Experts of a small language model.
Size: 13 layers, width 384, vocabulary 16384, 46.1M parameters.
Experts: 16 experts in each of 11 layers, 4 picks a token, a sigmoid router.
Training: a variant of Muon for the experts, 352M tokens, 4372 steps.
Below are experts of layer 3 (counted from 0) of a mixture-of-experts language model. Rows are named router (the router's row for the expert), up (a neuron's input weights, with its number), down (a neuron's output weights, with its number) and show model dimensions 48-95. Each number is 50 + 15 x the weight over its row's rms, rounded and kept within 0 to 99.
Before each expert's rows: a language model's description of what the expert responds to; "raises" lists some tokens whose logits its average output raises strongly, later layers aside. This comes from a sample of Wikipedia text that the model never trained on.

# expert 0
Prepositions after nouns. Prepositions and linking words following a noun or verb in running prose, mostly of, also for, from, to, at, after, over.
raises: " and", ",", ";", " T", " the", "."
router:74 39 47 56 29 42 63 78 56 46 61 62 59 69 37 34 44 72 32 63 28 46 60 58 33 30 52 42 49 78 62 68 51 40 43 56 68 23 42 68 45 70 38 65 52 08 16 31
up0:54 52 52 31 02 36 55 26 40 75 44 11 57 46 55 63 67 48 42 54 43 68 56 45 50 48 71 54 20 51 37 31 54 53 44 56 55 54 29 43 38 62 32 47 52 60 40 37
down0:58 48 54 72 43 85 49 23 33 66 60 42 63 68 53 55 55 43 44 51 72 55 49 74 42 55 41 72 73 29 51 54 45 54 63 53 12 51 01 54 62 13 78 59 43 63 68 29
up1:75 49 53 64 54 28 58 32 51 38 49 54 43 71 36 56 43 57 41 59 50 63 52 32 52 49 65 33 79 58 68 59 60 76 30 60 64 27 21 60 42 79 78 54 42 40 24 54
down1:38 74 57 57 44 54 42 53 64 39 62 60 42 60 97 35 42 42 59 44 46 45 35 67 50 59 36 66 59 59 62 32 63 66 80 21 66 54 61 39 74 42 20 58 49 53 75 32
up2:49 50 63 71 44 58 40 37 24 51 51 58 43 42 54 60 37 72 50 41 41 42 46 66 41 55 79 48 54 52 62 71 51 35 47 71 66 99 63 36 25 38 63 53 63 32 40 36
down2:46 30 50 36 32 50 50 61 57 22 66 86 53 31 54 55 48 19 67 52 49 54 60 54 11 52 25 47 31 39 74 37 24 77 62 62 42 27 55 56 63 39 68 52 72 39 80 61
up3:51 32 73 43 63 49 40 29 76 63 48 40 32 37 61 43 61 54 38 54 36 47 84 52 19 41 43 53 49 56 43 31 59 56 63 43 39 36 30 67 46 47 51 57 64 44 51 42
down3:46 66 51 43 43 39 36 54 53 41 64 80 62 34 52 63 59 82 41 70 32 55 65 72 16 32 13 42 72 54 69 31 59 58 33 71 35 60 26 42 09 73 53 48 61 63 68 45
up4:46 42 29 31 57 46 71 36 41 61 51 37 57 36 14 59 43 52 36 55 49 50 69 39 56 36 36 42 32 82 41 40 58 55 33 58 65 45 58 70 58 30 50 37 45 60 35 41
down4:48 50 65 39 25 67 41 38 60 53 54 99 60 48 61 48 70 53 41 58 43 78 31 52 56 37 57 46 71 35 20 60 59 26 35 57 54 64 50 68 28 40 17 66 55 44 71 31
up5:47 39 47 65 50 68 48 69 43 48 58 44 59 25 81 47 60 69 27 51 60 36 45 53 50 45 55 40 99 50 69 44 46 40 49 65 70 21 58 63 45 59 55 48 43 48 79 45
down5:65 26 57 48 46 57 55 42 51 59 33 52 52 33 45 62 43 37 69 34 55 44 39 51 63 52 55 46 34 51 78 59 79 43 67 42 78 55 49 43 64 18 54 31 63 41 81 51
up6:48 57 64 44 43 54 38 45 35 50 63 53 23 60 53 61 29 47 44 73 21 45 52 36 39 33 42 50 49 37 53 27 48 52 78 51 47 30 62 70 44 93 62 55 50 55 52 65
down6:55 51 78 45 56 66 59 13 76 55 51 47 80 08 46 60 80 51 32 55 53 60 47 45 31 35 50 69 26 53 39 52 58 69 49 65 57 55 75 19 54 54 33 68 55 25 58 20
up7:48 40 27 71 40 61 70 31 41 51 52 92 14 58 51 48 46 68 52 45 47 50 38 49 47 43 58 31 48 42 58 44 63 66 27 60 26 51 66 52 45 71 49 59 42 49 37 58
down7:63 46 51 61 59 82 33 53 62 52 58 44 26 58 52 71 29 38 51 42 66 68 36 64 20 59 28 57 27 37 42 40 56 39 31 42 52 65 54 42 47 31 53 63 42 35 55 71
up8:50 58 31 52 38 47 44 24 59 43 52 62 31 39 34 19 45 38 53 58 62 17 65 46 42 60 38 30 54 90 59 39 59 66 62 45 51 67 39 52 45 48 71 99 57 41 53 36
down8:66 37 58 47 55 31 50 37 38 25 28 32 15 47 56 75 51 33 69 68 44 41 44 32 83 43 50 45 48 40 28 59 29 57 34 44 65 58 55 49 40 66 57 26 54 41 15 54
up9:47 51 65 52 54 30 38 79 35 45 60 51 51 34 40 39 47 45 48 55 72 49 88 60 62 20 29 44 22 59 56 56 39 64 62 63 67 41 41 49 42 74 76 56 39 71 57 70
down9:50 68 37 76 52 70 43 50 42 68 54 46 52 73 67 30 57 50 58 49 58 27 39 43 48 50 47 70 48 60 33 36 27 50 56 59 51 38 66 39 71 63 73 50 43 60 97 44
up10:38 45 55 88 47 38 55 67 61 73 30 45 36 55 64 51 56 61 42 75 36 62 36 60 47 53 51 41 70 39 66 64 38 44 59 38 82 39 41 85 29 61 69 62 69 76 47 48
down10:82 50 62 56 52 42 41 56 51 38 69 38 25 57 42 36 49 66 62 71 22 40 36 46 39 69 40 66 48 44 45 66 55 42 18 68 36 08 39 25 49 66 43 38 49 44 40 53
up11:39 48 63 42 50 51 56 60 64 52 57 63 59 63 65 38 60 68 46 66 35 29 44 42 45 31 26 36 32 73 54 41 49 37 40 59 38 38 43 55 65 29 28 61 61 42 43 38
down11:38 47 72 10 47 41 47 43 53 07 39 24 32 54 47 49 52 21 57 87 40 65 75 38 55 75 63 47 35 30 54 50 72 62 44 50 58 41 62 61 32 45 49 41 46 38 68 88
up12:53 57 45 54 59 49 51 82 43 54 51 31 56 48 57 77 35 44 52 48 32 50 53 79 63 56 84 56 46 87 55 25 42 59 19 56 47 45 60 60 59 27 03 67 47 71 39 56
down12:55 70 45 77 53 32 71 61 67 84 61 38 67 58 25 77 41 60 41 42 74 35 56 38 42 45 31 53 67 34 71 58 34 68 47 52 48 44 75 45 71 40 40 34 52 53 71 69
up13:45 52 96 79 36 39 46 64 65 70 66 58 38 36 60 44 57 24 36 42 44 60 58 38 54 47 53 41 55 50 73 55 45 41 47 49 51 66 48 84 59 66 51 33 64 23 26 48
down13:43 53 40 47 23 37 51 40 75 20 28 73 43 89 39 29 34 33 68 60 43 36 65 27 12 60 46 24 59 84 54 10 55 43 44 50 52 54 44 67 29 23 66 76 32 26 52 42
up14:73 32 43 42 48 55 62 69 51 54 50 49 61 56 33 47 61 67 76 35 32 46 53 63 42 47 74 39 84 47 28 35 41 38 28 32 58 28 34 77 44 41 51 42 40 46 51 55
down14:64 60 59 64 58 72 53 41 68 45 66 52 25 66 43 75 43 72 69 36 67 30 36 53 83 68 49 35 59 49 37 37 52 42 35 28 50 55 36 85 38 40 65 53 68 35 77 49
up15:53 30 74 45 45 45 51 56 57 54 26 22 60 47 66 48 65 54 59 48 23 48 50 79 21 66 59 67 51 61 58 58 63 49 42 70 56 31 56 80 56 54 40 50 33 43 45 49
down15:46 70 52 48 55 60 40 71 70 48 57 23 52 46 70 37 53 54 50 50 26 39 23 46 48 59 64 56 18 50 39 39 51 58 37 47 56 49 86 48 41 80 26 59 40 76 32 43
up16:25 46 43 27 31 47 51 32 44 49 57 38 45 33 22 44 59 47 48 52 44 26 35 31 58 25 51 54 33 61 60 37 75 35 76 38 20 45 49 57 52 39 41 55 34 49 59 43
down16:42 63 49 61 77 40 33 39 58 71 48 43 31 31 22 63 51 52 42 39 63 73 62 57 50 60 62 55 72 28 58 44 60 57 74 46 57 68 65 25 48 62 60 34 62 44 63 36
up17:42 40 38 55 41 46 41 36 32 44 57 50 61 57 31 41 50 34 43 48 37 49 37 66 55 35 54 34 45 55 54 50 34 49 52 46 70 47 38 47 42 47 25 27 41 52 54 43
down17:41 68 33 40 36 27 57 46 55 52 85 51 67 43 35 58 37 43 48 41 59 33 65 53 58 32 65 45 41 33 44 76 37 54 18 39 23 62 23 42 40 42 31 39 35 65 49 15
up18:69 39 43 57 39 64 49 69 71 44 61 70 58 25 48 58 52 65 50 54 33 52 53 39 67 60 41 62 40 85 59 48 41 67 36 32 54 49 61 52 51 15 59 68 49 17 32 50
down18:27 70 67 59 50 61 46 62 48 26 44 70 30 32 40 72 37 58 45 41 59 45 33 50 55 37 51 54 43 31 39 52 72 61 57 65 13 26 64 45 56 74 56 49 44 28 49 41
up19:37 27 65 49 25 55 60 66 49 45 45 39 28 62 41 41 48 56 29 43 58 67 55 56 46 69 58 51 41 73 32 93 47 50 59 51 46 10 78 63 43 39 25 69 49 39 49 15
down19:63 61 57 32 70 62 54 39 33 43 58 58 57 35 59 60 37 39 85 53 54 54 47 47 29 45 50 47 46 52 62 53 67 64 63 73 53 89 43 58 69 64 66 71 40 47 60 64
up20:46 36 60 66 40 66 61 32 31 47 50 27 51 24 47 51 36 37 41 37 86 41 54 43 59 60 28 57 58 51 42 61 61 44 39 45 57 46 62 43 57 40 14 75 64 57 46 36
down20:41 38 37 56 21 42 56 72 23 60 19 59 47 45 80 39 63 52 46 60 50 49 42 40 72 57 37 58 77 48 54 18 57 72 62 65 40 45 47 48 56 54 33 24 53 51 24 67
up21:44 56 51 55 38 50 25 49 49 71 54 56 46 39 36 41 52 65 51 76 27 65 79 38 37 49 60 39 32 27 27 55 57 44 84 64 55 31 33 53 65 43 34 45 65 34 26 64
down21:46 66 22 52 62 75 61 62 62 59 52 52 52 54 34 39 61 77 42 69 51 49 53 21 44 60 43 17 45 83 18 45 24 43 71 58 50 52 78 73 20 49 71 44 37 39 57 50
up22:35 50 34 47 55 49 33 58 43 45 55 52 91 64 66 39 58 62 43 45 65 45 43 83 25 59 43 48 75 50 54 70 44 70 36 34 36 66 50 60 41 44 61 40 54 38 50 18
down22:49 50 52 34 51 51 37 23 50 28 90 59 51 56 64 61 34 44 27 36 65 52 72 62 65 58 42 47 38 49 71 39 60 51 44 46 35 27 56 35 51 50 39 27 71 44 57 55
up23:77 42 18 55 23 52 50 51 54 75 49 48 73 38 66 21 51 50 31 45 60 31 48 81 55 56 48 46 47 75 52 50 35 50 50 53 52 61 70 65 51 43 36 41 48 49 39 34
down23:41 58 56 37 58 41 45 34 22 58 35 42 50 30 52 43 20 28 62 64 36 55 39 39 54 60 39 46 49 44 65 39 34 80 32 56 41 66 56 73 54 76 44 43 43 48 52 53
up24:55 52 52 62 54 40 56 35 40 44 56 61 59 28 56 29 82 54 31 46 36 31 40 53 34 17 35 57 41 73 27 49 55 55 60 18 64 99 44 33 58 55 25 49 49 53 39 60
down24:41 69 52 36 39 60 41 52 64 61 53 46 45 74 71 46 00 53 52 28 63 50 50 45 63 62 42 47 32 62 58 39 94 41 46 84 48 45 18 58 55 60 64 70 30 59 58 41
up25:50 45 40 34 51 35 61 65 43 58 49 63 55 59 19 58 48 32 44 56 48 33 44 40 16 53 73 56 33 79 42 64 08 48 64 45 49 55 44 67 26 44 43 26 45 42 32 51
down25:43 33 35 48 62 46 58 62 52 58 39 34 36 31 43 50 64 55 51 64 68 48 53 58 40 55 52 48 64 47 61 56 29 46 56 21 34 55 61 32 56 66 54 58 45 62 74 59
up26:49 57 27 85 43 41 53 16 62 56 57 58 46 38 40 37 61 38 58 42 58 55 53 65 61 57 51 36 49 37 49 30 66 53 49 30 29 27 64 70 55 63 31 55 46 47 45 50
down26:47 28 76 50 54 44 58 71 13 61 57 62 65 43 69 36 56 38 53 22 53 61 34 46 61 38 51 39 21 39 47 32 65 46 63 68 43 72 53 34 41 64 57 44 57 55 65 46
up27:54 63 59 82 42 40 57 66 55 53 45 36 56 43 46 52 27 70 60 49 69 09 65 59 50 45 52 52 52 63 47 50 88 39 38 55 50 57 83 83 43 61 54 55 47 43 68 62
down27:57 55 30 52 30 75 22 33 15 65 57 58 29 48 59 62 40 42 43 56 57 67 35 55 31 30 67 59 34 32 38 47 30 27 25 56 49 55 47 50 33 54 30 34 68 28 66 32
up28:77 46 42 61 35 55 66 66 38 50 54 72 70 51 33 11 47 49 66 52 55 27 41 30 42 51 55 44 41 44 46 52 35 27 72 29 52 65 33 68 48 64 20 34 55 45 48 28
down28:60 71 81 32 80 25 53 55 58 53 38 49 63 60 46 61 58 21 74 57 49 28 63 54 62 46 66 30 37 54 48 61 68 35 38 57 40 37 26 63 54 39 69 61 44 49 60 33
up29:71 40 53 66 89 68 38 49 41 54 62 40 37 41 55 61 48 46 52 75 32 39 55 50 71 22 31 39 61 57 41 30 57 73 42 47 64 67 29 56 34 18 42 88 28 29 43 42
down29:27 41 23 72 39 46 52 31 54 65 62 39 89 55 89 38 42 26 44 57 62 32 38 56 43 61 35 47 45 34 61 48 52 40 74 77 55 34 38 43 39 57 56 46 78 21 53 47
up30:42 55 59 74 52 52 53 64 57 66 54 66 85 52 58 33 81 62 60 54 26 40 40 49 46 32 56 46 37 63 35 26 40 28 50 50 63 37 55 72 57 44 41 56 52 44 50 53
down30:70 65 55 69 69 36 46 48 47 46 50 53 66 38 27 50 46 37 64 62 73 39 60 45 71 50 26 42 49 62 46 42 71 65 67 23 53 37 55 24 35 31 37 67 58 54 53 53
up31:62 42 58 44 67 66 30 67 39 46 54 74 60 53 49 59 54 42 44 37 19 57 24 58 44 23 43 25 51 59 46 27 72 49 12 72 48 47 33 84 37 64 54 43 49 46 59 35
down31:29 29 63 53 28 57 53 40 21 74 37 37 62 65 81 71 79 55 46 62 72 71 41 43 24 68 48 33 42 34 53 53 75 70 52 37 44 54 44 47 31 25 55 62 61 39 45 63
up32:51 36 53 52 59 56 64 58 24 57 60 48 63 61 46 33 64 71 49 48 58 48 35 44 74 22 38 38 50 38 63 60 27 44 50 70 20 42 49 50 49 28 78 49 50 72 45 70
down32:54 35 51 48 52 34 60 53 66 29 55 59 47 61 48 57 48 44 39 43 43 45 42 41 50 50 54 54 41 47 53 48 39 68 44 52 39 38 70 35 64 69 34 67 45 63 54 70
up33:47 52 25 47 57 43 58 61 27 66 65 46 66 44 54 43 45 63 51 62 57 31 51 37 67 41 55 34 50 74 34 48 74 62 64 65 52 46 64 64 51 39 54 43 55 28 33 34
down33:85 24 69 56 78 39 45 35 51 43 51 40 29 40 67 46 50 68 54 50 72 63 62 48 44 56 60 62 61 58 52 67 51 35 38 61 61 29 27 61 57 54 74 65 57 74 50 35
up34:28 63 67 39 54 50 40 43 38 51 54 63 50 47 39 61 55 47 39 73 50 20 54 65 50 46 85 56 55 66 43 59 45 11 52 35 42 43 56 81 53 67 45 51 46 36 52 65
down34:57 60 56 60 13 44 39 70 81 42 57 39 30 77 56 96 40 22 71 46 56 54 72 60 33 52 43 59 38 46 29 72 45 96 28 31 73 49 58 52 54 58 68 60 39 53 48 48
up35:28 23 47 37 50 43 52 53 27 59 59 76 61 39 74 47 34 48 31 41 52 56 48 88 49 51 20 49 85 59 36 21 54 13 82 45 68 11 52 62 70 78 44 64 61 49 55 70
down35:54 19 73 25 56 58 46 49 48 54 36 38 32 50 44 50 36 30 47 55 60 65 64 39 57 59 46 55 66 52 57 36 25 39 48 50 57 15 76 63 45 71 56 41 59 20 60 42
up36:37 69 45 83 44 46 37 59 27 46 34 40 69 60 55 57 38 39 38 65 41 34 62 43 51 20 36 28 64 42 48 35 59 40 55 23 61 29 75 27 46 51 40 67 61 52 60 61
down36:36 36 60 54 35 49 42 58 53 13 38 20 81 46 52 60 56 48 51 44 53 50 45 57 34 71 65 46 24 31 80 55 70 46 59 47 58 54 64 23 74 31 52 43 44 64 65 73
up37:77 41 63 56 39 45 39 80 42 60 62 87 35 58 66 80 45 50 58 57 58 61 74 69 62 60 38 51 39 43 25 36 49 68 50 57 57 44 43 74 22 43 43 49 39 46 69 38
down37:19 63 77 38 20 57 51 75 59 42 41 52 62 27 30 61 35 62 44 33 22 52 60 53 58 58 42 24 55 57 54 58 65 27 71 20 50 61 65 77 41 46 66 56 64 45 46 51
up38:25 63 60 48 54 60 47 38 36 45 62 36 51 57 53 44 90 42 51 61 59 65 29 30 37 07 49 48 64 43 48 40 49 42 51 26 53 17 66 43 38 44 56 65 55 63 56 51
down38:47 63 53 50 30 47 68 71 33 44 74 57 76 39 64 47 24 43 51 42 95 63 41 52 35 22 35 58 34 40 55 45 49 54 23 67 42 56 29 59 69 51 43 70 42 55 39 57
up39:31 40 47 47 63 48 49 83 52 50 52 65 37 57 23 50 55 62 78 61 39 73 51 60 44 42 33 59 66 67 22 62 52 34 46 51 11 44 63 51 52 32 77 42 45 45 54 50
down39:71 36 59 71 44 34 35 50 53 52 41 27 66 54 57 57 69 79 54 38 59 71 60 62 55 54 43 53 64 58 22 45 30 50 69 72 36 65 11 48 60 32 45 52 32 50 51 47
up40:71 53 56 40 74 56 44 71 08 39 55 48 47 66 25 62 53 57 49 42 47 44 35 39 70 42 50 41 44 47 65 27 50 48 54 66 40 99 38 60 34 54 49 60 47 42 59 51
down40:42 47 41 56 47 50 76 25 46 45 77 50 49 44 47 23 63 40 39 48 71 73 62 57 33 51 38 51 54 64 29 59 81 44 51 38 59 89 54 32 43 61 41 49 50 57 45 51
up41:27 61 39 51 48 27 53 63 35 53 34 02 58 52 70 46 49 59 29 74 55 69 58 59 73 59 38 38 52 46 46 63 40 34 00 32 69 68 59 71 49 41 82 59 35 56 69 29
down41:58 44 68 67 47 65 44 73 45 47 61 36 49 64 63 59 51 22 50 49 62 55 56 33 47 38 42 20 37 31 91 44 68 35 43 61 63 45 46 50 46 49 57 49 35 50 38 87
up42:33 34 31 37 31 40 50 53 61 39 49 50 65 49 54 34 68 56 62 42 43 55 39 54 57 75 52 35 64 52 35 38 25 67 48 53 66 34 75 43 59 61 43 75 39 49 40 56
down42:60 59 78 51 65 73 28 41 52 71 77 40 48 83 35 60 67 37 46 55 61 38 66 45 50 30 46 42 61 63 84 49 37 16 80 52 66 27 43 45 58 36 24 68 39 15 47 71
up43:45 64 66 52 66 53 60 50 74 48 37 44 52 46 66 47 21 07 47 43 74 42 66 30 31 40 54 42 78 84 38 38 51 30 47 65 79 38 52 40 60 58 26 36 43 37 42 39
down43:35 59 90 49 23 51 58 34 46 60 33 52 53 77 44 73 28 57 37 46 43 75 38 70 57 40 24 51 52 53 58 35 41 58 37 50 44 54 39 31 33 56 41 35 58 63 64 26
up44:48 34 55 52 50 57 48 60 63 33 47 18 74 59 40 55 73 45 43 30 51 59 40 76 47 54 24 62 50 32 50 49 30 64 31 77 50 41 12 49 38 56 39 42 53 48 61 50
down44:31 36 24 46 52 56 45 55 76 59 54 61 37 57 30 55 63 54 86 43 38 58 44 40 46 76 54 56 53 36 48 61 61 72 43 39 85 29 51 42 67 32 25 85 60 61 36 63
up45:62 47 54 12 74 44 59 46 27 34 41 58 55 29 39 99 40 52 62 39 46 62 59 50 30 54 63 57 56 46 45 35 70 45 69 65 60 34 64 39 50 41 44 60 56 29 39 57
down45:57 60 74 64 51 41 58 37 88 56 50 47 60 41 43 51 46 43 57 53 82 42 46 91 66 51 48 43 41 26 43 33 75 35 60 21 50 51 58 61 51 43 33 31 61 53 47 36
up46:50 48 52 34 45 39 59 25 59 65 39 60 48 59 59 48 43 63 37 46 33 54 23 62 49 23 56 75 66 45 52 37 31 51 47 43 71 22 50 56 42 47 51 76 48 32 72 45
down46:52 44 58 32 29 59 43 34 52 62 50 33 61 38 91 62 62 32 34 48 61 46 44 53 74 52 43 74 55 48 65 31 72 72 57 51 51 41 68 50 26 52 43 32 38 51 53 48
up47:51 50 62 77 30 53 43 51 57 36 64 60 46 53 51 82 30 16 32 39 48 52 43 39 68 42 63 50 57 33 41 36 15 46 60 56 46 40 47 44 50 27 37 46 86 61 37 28
down47:42 66 53 60 58 40 62 52 49 48 58 47 41 60 24 59 47 44 59 00 31 51 43 47 35 27 50 51 62 28 48 44 60 52 29 49 33 36 55 68 66 63 38 36 75 48 55 65
up48:55 55 51 48 40 58 59 38 45 55 57 92 28 48 45 62 75 51 66 50 39 71 49 80 48 20 43 70 52 50 49 47 29 44 48 46 45 30 48 30 49 52 35 65 37 75 82 58
down48:71 58 39 48 60 25 52 56 65 53 30 52 24 51 71 26 40 60 67 67 21 54 57 45 67 51 76 43 83 52 53 36 29 49 45 37 48 43 52 44 73 63 59 25 13 87 63 50
up49:80 46 57 36 57 46 55 31 57 39 57 51 53 73 20 34 41 24 69 62 59 14 35 34 53 56 88 66 38 82 42 38 39 55 33 49 32 45 61 60 56 61 38 79 51 42 31 46
down49:54 47 73 60 56 31 63 39 41 61 64 16 56 53 54 44 57 50 55 40 25 49 40 44 60 66 67 35 36 44 47 63 69 45 57 45 52 32 77 64 49 41 35 43 44 58 62 48
up50:51 62 41 33 67 35 45 57 40 53 40 52 50 62 38 42 32 43 30 62 49 50 65 16 62 69 45 54 64 65 49 60 52 25 84 42 60 53 60 53 40 57 63 64 41 11 53 64
down50:43 42 56 72 64 31 74 51 34 69 38 84 58 46 65 44 54 67 44 68 48 72 50 37 67 57 38 45 36 64 40 25 54 61 80 71 46 48 62 52 72 38 34 59 67 25 46 48
up51:55 48 43 49 29 40 52 48 58 49 51 51 13 40 59 30 35 57 29 86 39 37 21 35 64 30 77 44 43 16 46 64 51 66 45 51 59 43 63 67 45 68 22 53 43 45 61 67
down51:57 56 53 41 65 33 79 48 41 64 79 25 42 52 47 55 54 31 42 55 53 58 84 52 71 48 62 45 45 60 75 64 59 49 49 56 48 44 83 38 61 45 54 46 61 58 61 24
up52:20 56 17 18 18 57 44 48 31 36 57 23 58 57 57 34 25 56 49 10 45 46 50 71 35 54 52 48 40 52 32 40 46 38 67 60 62 57 41 38 55 35 74 47 67 48 53 20
down52:68 46 37 34 48 50 45 45 67 50 37 12 45 55 43 39 38 45 36 21 37 59 52 41 49 27 68 66 48 38 38 32 23 41 45 45 43 60 52 47 57 50 11 37 67 38 26 46
up53:55 43 37 33 50 39 53 57 20 48 36 44 17 56 51 37 35 40 27 65 50 55 74 47 40 45 34 67 39 48 58 37 49 64 47 50 35 56 49 83 62 23 82 35 43 47 51 56
down53:47 57 37 58 39 49 36 71 59 50 26 51 80 60 60 53 18 63 49 44 51 43 28 44 57 31 52 53 33 68 56 55 42 49 15 65 59 68 75 34 46 59 43 72 42 75 46 41
up54:63 42 45 64 56 30 73 54 39 46 35 63 53 63 40 29 68 55 50 34 58 43 43 30 44 40 52 62 61 40 55 65 51 71 60 36 43 51 58 48 51 57 34 45 71 18 61 51
down54:49 42 52 66 41 41 45 34 55 49 56 25 59 66 45 40 41 34 43 71 52 55 48 33 72 97 90 24 19 77 45 52 62 46 56 29 47 52 72 59 31 30 62 43 59 38 68 60
up55:35 57 55 12 02 55 51 67 62 43 47 74 67 39 56 65 42 55 54 43 57 47 68 48 32 38 47 42 45 69 43 64 41 43 45 52 42 49 32 68 56 59 41 58 30 55 53 40
down55:10 34 81 34 65 59 53 34 90 79 49 47 55 32 18 16 30 68 52 47 42 47 35 54 35 36 75 74 66 54 28 64 62 69 30 48 64 64 50 50 59 57 28 54 58 43 32 46
up56:67 45 61 80 40 69 42 62 58 62 36 59 41 50 39 60 41 57 30 51 23 61 60 55 56 33 57 46 64 53 42 46 41 80 53 80 47 49 86 55 49 27 32 62 77 52 29 48
down56:32 52 28 36 42 46 48 63 29 59 49 64 91 41 45 55 53 53 61 48 49 52 51 53 43 45 43 20 26 44 23 61 61 63 47 71 56 51 76 28 43 39 70 54 36 40 84 16
up57:62 39 54 59 36 50 47 20 44 46 37 56 84 62 83 56 62 76 53 57 74 44 40 45 49 47 93 70 59 64 34 70 56 21 40 22 32 49 99 66 70 48 51 49 41 32 41 13
down57:43 54 58 35 69 30 65 45 47 56 57 43 69 40 60 48 62 37 44 32 43 39 37 50 72 47 42 60 37 55 58 43 51 62 62 70 64 54 33 44 73 45 54 49 32 73 69 61
up58:60 45 54 41 58 68 36 45 65 52 51 27 60 53 56 61 63 47 53 81 63 60 62 60 60 55 41 50 44 27 29 84 44 53 70 84 39 49 45 50 46 53 78 42 55 58 28 61
down58:52 46 59 56 88 55 81 83 42 68 65 60 49 44 64 64 77 55 60 36 56 49 50 49 75 64 48 62 53 64 52 40 52 13 64 46 26 52 68 42 78 63 57 78 64 47 75 53
up59:52 50 53 34 52 33 46 61 52 42 43 47 50 55 27 46 61 32 53 50 58 40 81 67 58 31 75 57 43 67 41 56 51 56 33 26 55 60 35 41 72 45 86 58 69 23 51 49
down59:46 39 80 22 40 48 46 58 50 60 48 68 37 53 57 52 60 56 72 58 32 47 53 44 56 28 44 29 58 43 57 56 61 55 41 57 56 66 20 69 48 52 43 28 60 67 38 54
up60:46 61 54 50 60 26 54 67 08 48 32 57 63 60 34 49 43 60 34 26 51 55 72 37 39 12 22 56 50 60 55 55 41 68 75 39 38 34 55 47 61 49 19 66 55 65 50 26
down60:60 57 62 48 40 35 29 60 58 36 43 52 49 53 46 37 49 67 46 40 59 52 55 68 36 44 39 68 49 66 52 40 62 36 56 29 53 35 40 35 61 58 42 49 79 47 77 44
up61:72 38 50 62 37 49 54 19 51 51 53 47 41 49 14 26 24 58 30 43 60 52 68 42 14 69 51 44 53 65 22 45 67 60 30 36 60 57 46 57 41 33 27 42 51 60 50 46
down61:40 49 37 40 37 83 28 82 57 40 59 89 40 14 82 74 47 42 26 71 61 59 53 38 20 50 55 18 46 25 37 39 25 34 58 65 56 36 53 51 53 65 48 43 50 45 57 72
up62:34 70 47 33 21 43 40 65 65 76 64 42 68 44 58 60 47 44 25 51 41 56 19 62 53 61 33 41 56 60 41 35 35 62 63 44 41 74 64 71 76 68 37 37 27 68 50 45
down62:53 55 74 16 26 58 63 54 52 36 69 42 80 33 57 38 42 65 36 60 64 50 57 36 64 42 30 31 40 51 53 48 42 36 30 47 62 87 58 18 49 53 72 39 55 26 46 58
up63:47 55 39 73 12 57 63 46 50 46 51 80 67 65 53 70 34 56 45 53 64 71 52 69 32 31 62 54 52 58 44 34 50 05 75 47 18 56 24 59 39 35 27 53 33 52 49 41
down63:38 65 58 44 76 48 42 49 93 32 51 51 56 47 47 78 48 44 76 34 27 50 71 55 59 68 48 36 53 48 78 60 31 56 63 43 70 54 43 47 65 68 82 54 63 45 33 56
up64:29 56 33 38 34 38 61 62 36 42 21 85 77 56 58 35 64 46 35 50 50 65 42 65 45 36 49 71 51 59 44 43 60 39 60 39 36 38 48 38 46 69 31 65 68 35 50 33
down64:46 56 67 34 46 54 83 43 61 61 50 41 38 39 49 63 80 59 44 40 51 54 26 48 67 54 44 49 55 76 70 25 49 24 53 55 37 23 28 47 72 66 75 70 39 39 44 41
up65:62 55 47 73 61 45 49 29 23 40 50 36 66 48 31 46 46 34 60 56 40 29 56 52 44 26 48 43 72 29 56 45 66 37 53 44 57 44 32 45 56 43 34 62 47 23 42 45
down65:32 57 38 40 33 87 48 46 54 67 77 38 73 39 18 54 61 48 49 44 52 25 58 32 49 64 61 41 37 50 48 67 59 62 51 42 53 58 40 57 63 48 50 44 48 33 60 46
up66:50 45 53 41 41 46 64 40 52 53 26 23 52 48 16 29 44 61 43 86 36 44 37 65 57 52 37 31 45 81 55 43 65 46 23 37 51 39 33 59 36 52 67 67 54 94 92 75
down66:59 70 32 46 85 44 39 38 58 31 67 64 39 51 50 77 53 58 47 51 45 51 15 41 80 55 48 87 48 56 46 63 46 15 48 73 67 19 56 52 43 62 41 50 49 34 89 52
up67:75 57 52 48 58 56 40 56 35 59 40 39 38 64 50 39 33 31 38 64 39 65 30 57 51 18 45 47 38 44 53 47 69 65 48 53 24 72 61 49 58 65 35 66 54 76 55 25
down67:65 55 41 75 78 51 58 31 43 54 54 23 21 36 56 59 68 72 69 61 93 48 53 60 45 44 54 32 66 36 38 40 51 51 30 67 30 60 77 50 18 72 32 33 45 37 32 61
up68:47 40 54 55 32 65 54 48 16 47 49 28 59 45 76 52 25 28 32 48 54 36 48 51 32 49 61 78 59 45 58 53 65 59 72 31 35 46 66 76 55 36 64 51 64 73 68 47
down68:57 73 15 65 64 45 35 23 66 54 57 45 35 46 70 62 56 37 52 37 58 48 36 32 43 60 51 27 37 45 32 47 46 48 74 73 68 75 66 41 39 41 25 26 45 76 41 65
up69:66 40 59 34 29 40 76 46 31 59 52 57 42 65 53 51 44 59 40 37 51 68 31 50 65 44 52 55 45 33 39 52 24 59 67 30 31 71 70 58 62 24 66 49 40 42 37 41
down69:38 47 51 47 38 60 56 45 28 36 35 35 65 51 42 45 61 57 47 40 66 37 48 66 48 55 40 37 08 56 50 53 72 43 44 45 46 58 76 66 42 47 48 92 57 49 64 66